From a checkpoint of a small mixture-of-experts model trained on Wikipedia.
Experts: 256 experts in each of 9 layers, 32 squared ReLU neurons an expert, 8 picks a token, a sigmoid router, a shared expert of 256 neurons.
Training: a variant of Muon for the experts, 4784 steps.
Below are experts of layer 7 (counted from 0) of a mixture-of-experts language model. Rows are named router (the router's row for the expert), up (a neuron's input weights, with its number) and show model dimensions 0-127. Each number is 128 + 32 x the weight over its row's rms, rounded and kept within 0 to 255. Numbers have three digits each.
After each expert's rows: a language model's description of what the expert responds to. This comes from a sample of Wikipedia text that the model never trained on.

# expert 33
router:152121093098132107181160157175152192173136146132090121141193113195150109128104093117109076136150146114159133119125148085090138157136127092128103132116102148144144086067149152194141228161160095104089184132138073124060084116094103091169169161112097125127144156166129098125165111134133140148144106133107109080138155187126093161133130108062094087108086124102176111131145093070072092130119
up1:165113125127156139130120111168097143198134148123165105177169129141147079138092181149038165181165146157120148135131170122116130117128150141152155136090133195113144195128138117160172150109152158134142156101154130150063135135105116068066115155105127155167165142134062155079152115163133214132085095101149086126117105121106114163113118123113127106135132141126155032165072165118160070127071
Competition and record nouns. Nouns naming seasons, elections, scores and list headings, often after the or in section titles: season, version, votes, score, List, seat.

# expert 57
router:142167103110099099110177136155189165229152138123078141126169080185099117116135089120124090146120132154141129118191144152113162149083129127027130113135110134111119095091130115157129177198102102107042174132143161095055140125122113130092119085156135133120124132130122124123152155159131119165131142091154073114148139164114144137186130156048115134082111196136143104168122135114063095145132
up1:181158087111181095160118137136117129129131130128074121175189108029138134131093169099141171120151081111107155182163153128134150089175047128140130125113129118117129138109137113152144129124096067126118158153171115163067104091088111115160102151139123114107141159132148135104180102162132155161150100148139115119139184155099043103223124158099125113118143190145137136169092103075081181087092
Discussed subject nouns. Head nouns and pronouns serving as the topic subject or object of sentences, especially in reviews: the film, album, series, it, which.

# expert 49
router:136115103137206150131192126109117141157116156068083146137144094200092099126097111139125139130166165117139165083142104119091138185070114133120092129126120084134116129155137167130161144156176164095121206127209048099134180096135104098083135147160125073127076094138175084142133131152136159077120081168125057141146144144139124107175127122103098047144093149138144126168119148094147112097138
up1:053123113171225127173185106113097145111097168109080136159146123171137100150089107127122167118140129118165128114114137104038126122098119155137065116127127096119130068162101135138174100156160130121125132173147044109130213086154100110066111128160098084110076114132143095148160116165169146068115107155110046104127162173144144132115126119111106144131113112097171157141141156085152156112144
Row and section endings. Final pipes closing table rows, periods ending sentences, line breaks, and == or === heading markers, including table divider lines.

# expert 20
router:158070111124137130072136073167124158144116148088135172128208089146091152090191088123144117100168209161104128092098129140066123129082136080081092136109095166169143092124096105102144129094140088089115129133145123133129109144083105094136146111151135094152063165130140141125141163167105179159120098079179125178145151107069076085133110148116129073075125116161182144161123186130131078115163
up0:166129065127100107127086100201063126129180180135150142094144108120110104078108173172121118061192156118095149056077163096133125176110149063112060114137108144156141152102107129134120211150136123132150171180147076113143104180069087119142110142144077118091088134095122113096110122163065140131165101142092174125158108120115164170155121083115130178159102159131143102122145133113125121147114
Foreign name fragments. Word pieces inside Arabic, Turkish, Slavic and other non-English names and places, such as Bessarabia, Beşiktaş, Muhammad, Sharifian.

# expert 17
router:166162087117167152155117179138141146103157180136128167136105134131149141116177158134131101130162160091125101107139085157105136094145167101104155151087068132074122135155161106137100225155138135134122157116165081127115164049121153102118154140145158104191109058122113112139157144171135167133069120198143117194176114121112170106102196132129141106109045204143168177121129127144109093123134
up1:146144126096184171168149138117105129147144134166064148112141148163140105172097106077163189106137120184114100122073157092083078111090116127138171115151096136142136155147109165151101088147139114107133140111171138171111151080096190137142052158125110152154117142206162102125148133143161151146094124135100186151130094158150156126177126074173082048051103143143117109067151131095106073159102
Word-initial prefixes. Prefix-like first pieces of words and the preposition in, such as Sub-sidiary, Un-til, ob-sessed, Pro-ceedings, under.

# expert 59
router:127099088141151103110165129144134234160126135122067168119106074186086142111168178091135106129175149144095141091112128199110090155120110115136118190143106155104123139148163109164151174152171107118118181121189098103090081151111109110128132101087152164121111149138200119185160128139108188147119157172142058140124184102103135120117180107099078116120128121159120158210147145144155100128109
up1:095144090133089156114132137128094148135122125131118124135082135133130191162172162142142128093108126115075095129119108134163096089127089142164115096143141159114118127095091058170116081141129121152146161118158083080118093101068130144155146122168127078129107120170122087151117103160210204161117161153165104116140170139206156081112156134146092153147028099164108097190131115209117093173157
Table cell pipes. Pipe separators between cells in sports and statistics tables, plus semicolon-ended scores like 1–2; and 0;.

# expert 61
router:194164098125172159179103186114133165117122208158098141121122103122190117099210120109110095133158137143084114142148107119081138080145185105125129109123095108060121120115132116123148179127126145139134153134130060117147160086138148122107153109136157088180158083151116108135113098169145145149115067208147110191157096106122086114099164138111128116113071167168204154131149136138120049085119
up1:176144138133119123128121189143131158161176182164059107134127164160071154112171094119158164152184129141067144122126109131126096163116084144151122083096126162091082185122143151122091199081129082113121171098095048097148181089125158110133111107096117141128114098090069144177118131126120128179107081112154103168136125077164101172110137185129088116122138128162137126141186167149113079065146
Capitalised word starts and prefixes. Opening pieces of words at sentence or title starts and prefixes like Un, Pro, dis, inter, plus opening quotes and parentheses.

# expert 56
router:148175110135151137146113097075115202137131175063131126134198099146126149094200155140131097110168109160116101131120175138125135148155101106107091116102078116121084211148168154116154143146128060099122172183126125123146068153066162116162154126084134132121085098108164110125110070102139169130112071110109072114203137093117118127115104128112114047133085150155096107151085111107129080139164
up0:090143124126181196198125126094069122115114163094166190113171154099141123102129134138090163134107104141107096121133116113069130141132093146077137140076181124168126159124090121135115111095118110170140159114068108156145093193114126117119085105165172105161077127132129046165167129159164147114107165162100089162182209127110088153116100191136112105114082069166137136146105145150098109188119
Personal name pieces. First-name tokens and word pieces within personal and place names, often after an initial, such as Carol, Sylvester, David, Hal.

# expert 54
router:148164100102128153142111153136160163157140148159130154133150092153114210142173110094114104181137114115110108108224142125086133121137122132126146104136076087080142212132168141093108142131136071155134146157150037079063165089109084141114142158138181124164121094160152134167120146110117166141135108176137106180237128147112117147149146104105133101151112103106172112133144170109109098085071
up1:183132109118120163163139115201074144134128160174166110173116106178145160139151101092111116072136116073121108129126171178126141105120118064130154139143128138116152100153135137115078072182145162160112177095132075056090157057105144127103074135159162148176124161158124143182106130076146122142162101133122134156202121193101139147211120068123081102139122134122115096130096135069126135104108
Word-initial prefix fragments. Word-start pieces of split words, especially prefixes and syllables like re, pre, trans, inter, le in leased, lethal, allege.

# expert 52
router:170088054160178138143147163105105186154140153090115142125132136163106151153137115117151131110161170118133161073140135182089120176109103087095087110142083126164137108110145108147162166159159139117119185160204077112131107101152090090101103137122098097097108112157202089157151160124126178095109094176143030137122180114128128121184170118080075115104097176171141096155139106137159098095107
up2:123123134104137111113114101099056136130122122156110145076163143146117187112148152099132066081131124080143067118117111139139161129158147163196096122126086162097131137167079152148145169126220118153103159132123100104122144061091159134153137057104141183132193133083117126129111095191097200121108140128131170151104124096144060126158094172146090177124141095144119100178143132184109128060148
Table cell pipes. Pipe separators closing table cells or rows, especially after numbers or empty cells, plus semicolon-ended tallies and Density labels.